Weights of a small mixture-of-experts language model, trained from scratch on English Wikipedia: a shared expert of 128 neurons, 317M tokens.
Below are experts of layer 8 (counted from 0) of a mixture-of-experts language model. Rows are named router (the router's row for the expert), gate (a neuron's input weights, with its number), up (a neuron's input weights, with its number) and show model dimensions 0-191. Each number is 50 + 15 x the weight over its row's rms, rounded and kept within 0 to 99.
After each expert's rows: a language model's description of what the expert responds to; "mostly gets" lists some tokens that are sent to it at least half of the time. This comes from a sample of Wikipedia text that the model never trained on.

# expert 18
router:31 79 54 42 32 48 40 67 63 54 59 56 62 59 41 52 58 53 50 28 54 49 48 73 66 38 34 44 45 66 44 67 67 77 40 40 49 72 48 63 48 26 23 67 55 59 43 56 26 58 32 51 33 45 77 58 46 78 47 30 69 46 45 52 60 50 33 49 72 44 17 57 59 40 61 47 25 46 27 43 55 56 58 60 39 44 71 77 55 46 61 56 54 54 58 29 53 50 57 43 50 38 68 81 21 49 31 50 43 54 29 40 56 68 50 48 38 33 52 40 12 62 33 61 57 61 60 37 42 75 54 68 26 30 48 34 42 63 06 60 47 43 56 28 59 55 45 34 27 36 47 60 62 62 63 61 60 36 59 12 41 35 67 26 35 61 54 78 62 56 59 37 63 31 68 48 81 39 77 29 52 55 60 21 58 33 62 32 71 75 44 25
gate0:37 32 31 81 74 66 52 33 63 55 61 37 60 65 14 79 77 72 41 56 39 57 51 47 69 34 42 45 48 45 67 46 43 55 72 75 59 64 63 58 94 56 54 38 49 82 32 29 58 35 58 46 36 67 49 74 57 73 68 37 37 29 65 30 48 63 44 54 37 42 48 30 48 80 33 55 58 55 40 42 25 52 67 52 60 63 79 63 29 52 35 53 68 70 25 45 31 55 64 61 81 77 49 27 55 45 48 71 51 32 44 33 59 70 41 48 28 32 46 61 66 43 73 47 68 53 23 31 63 45 53 51 73 45 36 52 28 36 44 58 68 44 56 53 53 45 47 48 58 43 25 58 44 48 58 28 49 62 49 51 40 57 40 56 42 46 41 43 18 43 33 24 73 49 69 42 43 52 55 63 25 75 51 66 19 39 52 47 48 24 55 49
up0:57 51 66 42 56 30 57 46 38 34 19 44 68 25 73 29 27 48 72 51 50 47 42 53 26 59 64 57 72 61 58 33 58 39 19 26 35 32 43 38 39 50 42 51 60 25 70 60 42 64 53 74 71 41 62 34 46 27 33 58 38 65 39 62 55 35 72 57 67 49 57 64 57 40 55 45 68 28 57 47 65 44 40 35 45 49 16 19 57 61 55 44 28 32 55 78 50 62 18 35 18 50 60 62 65 41 49 27 55 75 66 62 47 28 75 71 66 65 57 47 47 47 38 43 35 41 81 64 47 40 55 38 44 62 64 60 64 58 50 44 43 44 40 64 48 51 68 80 59 61 71 30 46 42 32 78 36 45 49 68 58 59 45 71 65 23 83 34 83 56 44 65 40 51 48 48 28 47 33 61 69 27 36 43 85 63 40 60 43 64 43 49
It responds to: Abbreviations and name onsets
mostly gets: " c", " Vol", ".S", ".m", ".I", ".C"

# expert 6
router:31 36 66 65 34 50 51 50 59 84 54 51 32 73 55 66 64 74 60 40 62 31 78 14 59 63 21 46 57 39 73 65 37 70 48 54 58 39 33 38 51 36 26 35 53 67 49 19 42 60 82 30 60 58 34 57 63 79 34 59 28 36 42 31 63 63 64 61 72 26 52 57 58 52 50 52 55 42 53 29 59 72 68 44 78 47 73 38 49 74 53 39 22 73 42 59 32 38 29 65 59 71 51 42 70 41 57 23 47 59 49 29 46 53 79 46 58 30 58 35 43 69 49 58 67 44 61 47 35 66 42 57 32 47 34 35 36 31 60 30 52 63 46 61 22 38 73 50 37 46 62 71 36 52 68 53 34 44 52 34 32 57 44 49 56 60 46 43 51 40 29 54 72 45 40 37 31 35 51 26 82 46 59 24 41 32 52 71 42 51 80 54
gate0:53 66 66 55 36 14 47 52 59 58 77 52 37 64 17 55 19 67 20 36 61 32 53 51 53 55 47 51 33 82 46 48 33 72 43 71 42 59 89 31 62 33 42 54 50 39 33 38 52 56 26 39 12 76 84 28 42 53 84 33 65 59 40 48 36 34 50 60 58 63 43 50 44 71 24 43 51 39 43 53 41 31 73 61 37 25 49 52 56 45 58 45 37 23 63 56 68 50 69 63 34 47 57 31 45 53 28 59 59 71 48 92 71 55 55 39 20 58 49 58 70 53 66 25 27 59 55 23 70 53 43 58 40 29 30 81 46 84 55 57 53 50 58 49 72 55 54 62 58 42 36 43 51 70 53 51 57 76 49 45 47 54 31 53 40 46 71 64 55 68 63 60 42 50 43 46 69 27 47 54 31 55 64 52 64 44 55 59 58 46 50 50
up0:42 51 65 60 56 29 63 36 37 57 80 42 39 60 45 53 47 65 27 46 59 46 62 28 72 59 43 43 26 62 51 53 31 57 57 51 51 45 94 33 51 45 26 44 63 60 47 46 55 83 44 50 29 52 72 35 49 56 69 36 53 65 54 22 56 48 76 91 65 37 67 41 58 44 19 48 55 42 47 67 52 36 62 67 61 42 45 39 69 57 50 43 44 33 70 34 40 70 54 62 14 59 56 43 59 61 44 53 53 69 29 83 59 52 59 36 16 48 57 27 66 44 50 37 33 68 59 40 44 39 46 42 68 38 29 60 55 68 42 51 51 50 29 67 50 37 54 76 69 41 16 47 31 79 41 36 49 83 59 24 36 67 32 74 43 26 63 61 41 57 52 73 78 32 57 24 46 39 46 32 46 69 69 53 43 52 42 68 69 35 64 42
It responds to: Capital letters in caps
mostly gets: "″W", "CA", "X", " SR", " FRA", "OS"

# expert 1
router:58 55 29 52 25 44 25 72 59 68 60 58 27 59 70 37 38 78 70 39 71 58 60 50 42 66 42 52 43 50 42 71 48 57 43 24 46 45 57 39 54 54 49 39 62 51 45 34 24 43 28 44 23 42 56 56 55 64 65 38 32 76 37 37 67 31 28 39 41 60 29 63 72 43 63 48 31 38 61 55 52 31 72 69 55 32 50 79 55 28 47 51 50 27 66 56 43 35 65 45 50 75 51 79 47 46 50 86 45 41 48 26 48 74 64 54 64 58 58 57 65 52 35 45 47 49 68 47 53 69 56 27 31 29 19 44 48 74 33 50 35 30 76 42 72 77 51 40 30 43 49 69 65 45 75 58 43 54 45 34 51 66 55 43 52 56 67 53 50 66 70 75 41 44 48 69 49 81 71 29 65 55 68 29 46 49 64 14 51 39 67 08
gate0:48 45 63 57 50 55 64 38 32 45 33 65 46 34 58 47 57 56 52 48 76 53 40 55 36 40 48 43 55 72 55 57 64 63 49 54 52 62 84 44 43 58 48 37 49 55 41 34 52 47 61 48 39 44 56 48 50 55 49 81 44 60 12 55 32 27 67 59 43 61 57 49 44 56 58 44 26 23 59 57 37 50 60 37 67 36 41 59 60 65 72 48 27 47 49 43 58 34 29 48 51 69 38 52 57 65 34 50 57 56 72 35 52 57 31 61 66 49 81 55 54 53 00 57 70 43 43 69 66 49 26 55 60 38 52 40 92 28 51 34 51 37 46 40 59 58 53 69 17 58 21 61 49 49 70 64 47 70 52 22 86 68 62 78 22 63 82 30 38 80 21 44 63 32 14 54 56 45 52 40 71 56 36 54 75 67 77 57 34 23 67 41
up0:43 31 67 43 35 55 29 42 36 50 60 29 73 31 64 33 49 55 41 53 65 42 54 25 58 55 49 48 46 33 57 31 36 44 40 76 34 50 56 44 46 57 60 71 74 56 51 57 81 69 54 32 58 41 56 12 44 63 60 66 44 75 70 42 48 39 55 32 28 42 32 73 55 39 49 46 56 55 17 45 38 58 64 64 49 47 41 51 45 21 47 45 38 64 92 23 68 46 44 57 35 56 51 30 60 47 55 54 74 51 26 42 48 54 33 30 66 39 43 61 44 60 33 56 17 51 29 53 61 35 20 52 52 50 44 54 54 53 46 52 74 64 62 80 27 45 69 79 59 54 65 32 66 29 29 45 41 36 46 34 87 35 65 41 60 71 71 59 58 49 07 50 34 65 47 62 53 59 75 45 59 26 44 38 32 48 44 72 66 78 69 42
It responds to: Word-initial single letters
mostly gets: "-d", " d", "-b", " ch", "-t", " l"

# expert 54
router:43 34 61 91 54 73 51 47 52 50 33 53 33 42 59 60 51 67 75 61 46 28 34 62 49 43 30 69 38 59 51 68 30 59 56 59 70 63 62 43 29 74 22 54 32 24 38 68 57 29 30 83 41 61 56 43 71 57 52 35 22 73 34 69 43 59 52 35 47 55 59 28 58 33 42 42 37 33 66 50 26 78 37 51 64 48 56 28 38 47 47 46 43 63 73 29 20 34 46 36 46 28 53 35 34 65 32 38 58 62 44 50 46 65 42 62 57 78 63 63 78 43 67 72 22 49 48 53 35 44 46 39 49 58 52 70 63 29 65 54 50 20 35 52 46 55 54 53 72 60 65 24 50 81 44 38 71 40 44 23 69 42 58 61 59 35 18 67 73 34 38 33 32 40 69 64 68 58 63 78 51 65 41 58 38 71 55 35 51 56 47 50
gate0:58 37 32 71 58 40 44 50 63 46 71 60 38 67 33 56 45 40 62 63 84 53 53 56 55 43 28 49 47 31 35 61 44 39 81 45 34 77 60 41 49 31 48 66 65 23 61 32 37 35 39 72 57 49 22 67 60 45 48 55 49 49 21 65 44 52 61 23 59 60 64 43 60 58 38 67 48 46 36 58 51 45 43 44 66 40 36 23 21 34 56 16 65 55 68 30 60 65 51 51 80 66 69 41 59 44 67 49 81 64 88 43 39 38 31 53 60 66 53 66 41 99 61 44 42 39 45 57 24 34 41 36 49 48 42 78 49 44 50 83 50 37 26 75 77 51 64 58 60 38 39 58 38 44 36 29 42 34 63 52 50 35 70 61 52 45 57 38 49 32 41 23 71 47 42 60 42 54 72 58 54 69 44 65 71 66 36 60 29 30 37 46
up0:49 54 32 49 28 33 45 68 61 65 13 60 51 42 55 82 51 83 43 41 47 52 60 63 33 58 47 39 55 56 46 41 32 59 65 51 19 44 45 63 62 47 62 38 40 67 29 53 51 23 58 74 51 56 46 45 72 37 54 56 45 44 61 51 63 53 61 63 73 61 34 53 70 46 36 17 75 26 35 59 43 41 23 88 67 25 39 58 62 43 34 36 27 54 53 63 44 42 58 63 64 66 50 52 29 62 44 31 52 62 18 32 62 58 45 64 28 47 34 51 59 48 23 64 53 58 62 54 56 59 52 71 51 68 32 63 34 67 56 31 18 44 38 69 57 60 58 74 47 60 45 62 38 27 92 31 59 62 59 19 36 69 57 71 62 47 51 42 45 62 34 65 51 65 36 37 59 59 73 50 99 41 45 38 49 48 65 50 37 33 24 46
It responds to: Possessive determiners
mostly gets: " his", " its", " their", " her", " His", " whose"

# expert 58
router:31 57 24 55 41 68 27 56 45 75 41 45 32 69 37 39 36 46 53 49 61 28 58 62 79 62 14 39 49 37 43 42 25 54 34 27 40 78 45 52 40 66 33 57 57 29 46 68 45 59 62 38 49 62 67 51 71 58 38 61 56 46 30 57 35 42 35 42 54 36 39 46 71 47 58 31 38 69 47 28 34 60 75 67 71 50 69 45 49 52 84 52 61 57 65 60 48 30 41 65 59 40 52 99 38 26 24 64 58 64 27 36 63 63 51 75 53 28 61 35 23 75 45 62 42 46 72 39 53 64 62 71 28 44 38 31 37 69 48 72 47 28 62 42 72 65 57 39 27 54 69 52 70 45 37 64 46 48 29 53 66 64 56 28 65 31 61 66 64 62 58 48 38 27 56 30 66 61 34 25 30 54 58 49 72 65 36 48 44 46 53 62
gate0:52 21 32 33 39 91 45 49 41 48 25 58 46 57 29 33 45 60 31 63 32 42 43 47 53 43 46 67 40 41 77 31 26 64 31 34 22 42 39 51 53 63 30 43 42 62 64 46 44 64 42 30 50 65 86 52 54 66 28 68 66 46 41 57 52 54 55 65 55 40 48 64 40 33 48 90 63 46 43 50 41 41 54 62 79 27 56 09 48 48 35 24 56 48 63 49 52 49 50 33 60 29 95 48 41 43 61 33 82 52 46 53 47 50 32 71 58 43 26 55 62 37 65 30 64 40 38 77 47 48 27 43 60 24 60 60 37 63 65 41 51 55 81 71 14 52 55 64 46 44 67 24 42 24 63 39 57 63 40 24 35 47 35 60 35 40 75 39 58 48 54 52 67 40 35 49 53 44 40 66 72 54 53 41 66 64 50 62 62 76 58 63
up0:51 43 37 42 41 70 54 52 64 50 30 31 58 68 10 56 51 62 71 46 33 45 58 55 49 33 51 54 60 44 74 45 42 29 55 36 38 50 19 62 37 73 35 45 36 68 59 55 37 64 26 31 52 67 68 75 52 60 17 63 33 48 56 52 47 77 57 29 67 46 25 50 62 25 43 46 72 61 51 46 41 47 73 56 72 36 82 19 35 38 44 60 68 67 32 42 58 48 31 31 62 52 77 41 73 46 59 26 47 75 43 60 57 68 24 57 61 55 52 09 57 42 30 54 53 52 33 65 31 55 59 45 50 46 67 45 42 74 68 33 47 52 61 61 49 32 53 49 50 33 81 41 42 65 46 53 60 47 08 54 70 59 42 50 40 35 45 30 44 38 68 62 69 32 17 22 63 40 27 57 55 47 55 40 62 45 48 63 60 25 71 59
It responds to: Capitalized surname starts
mostly gets: " O", " Mac", " Mc", " Ar", " McC", " Os"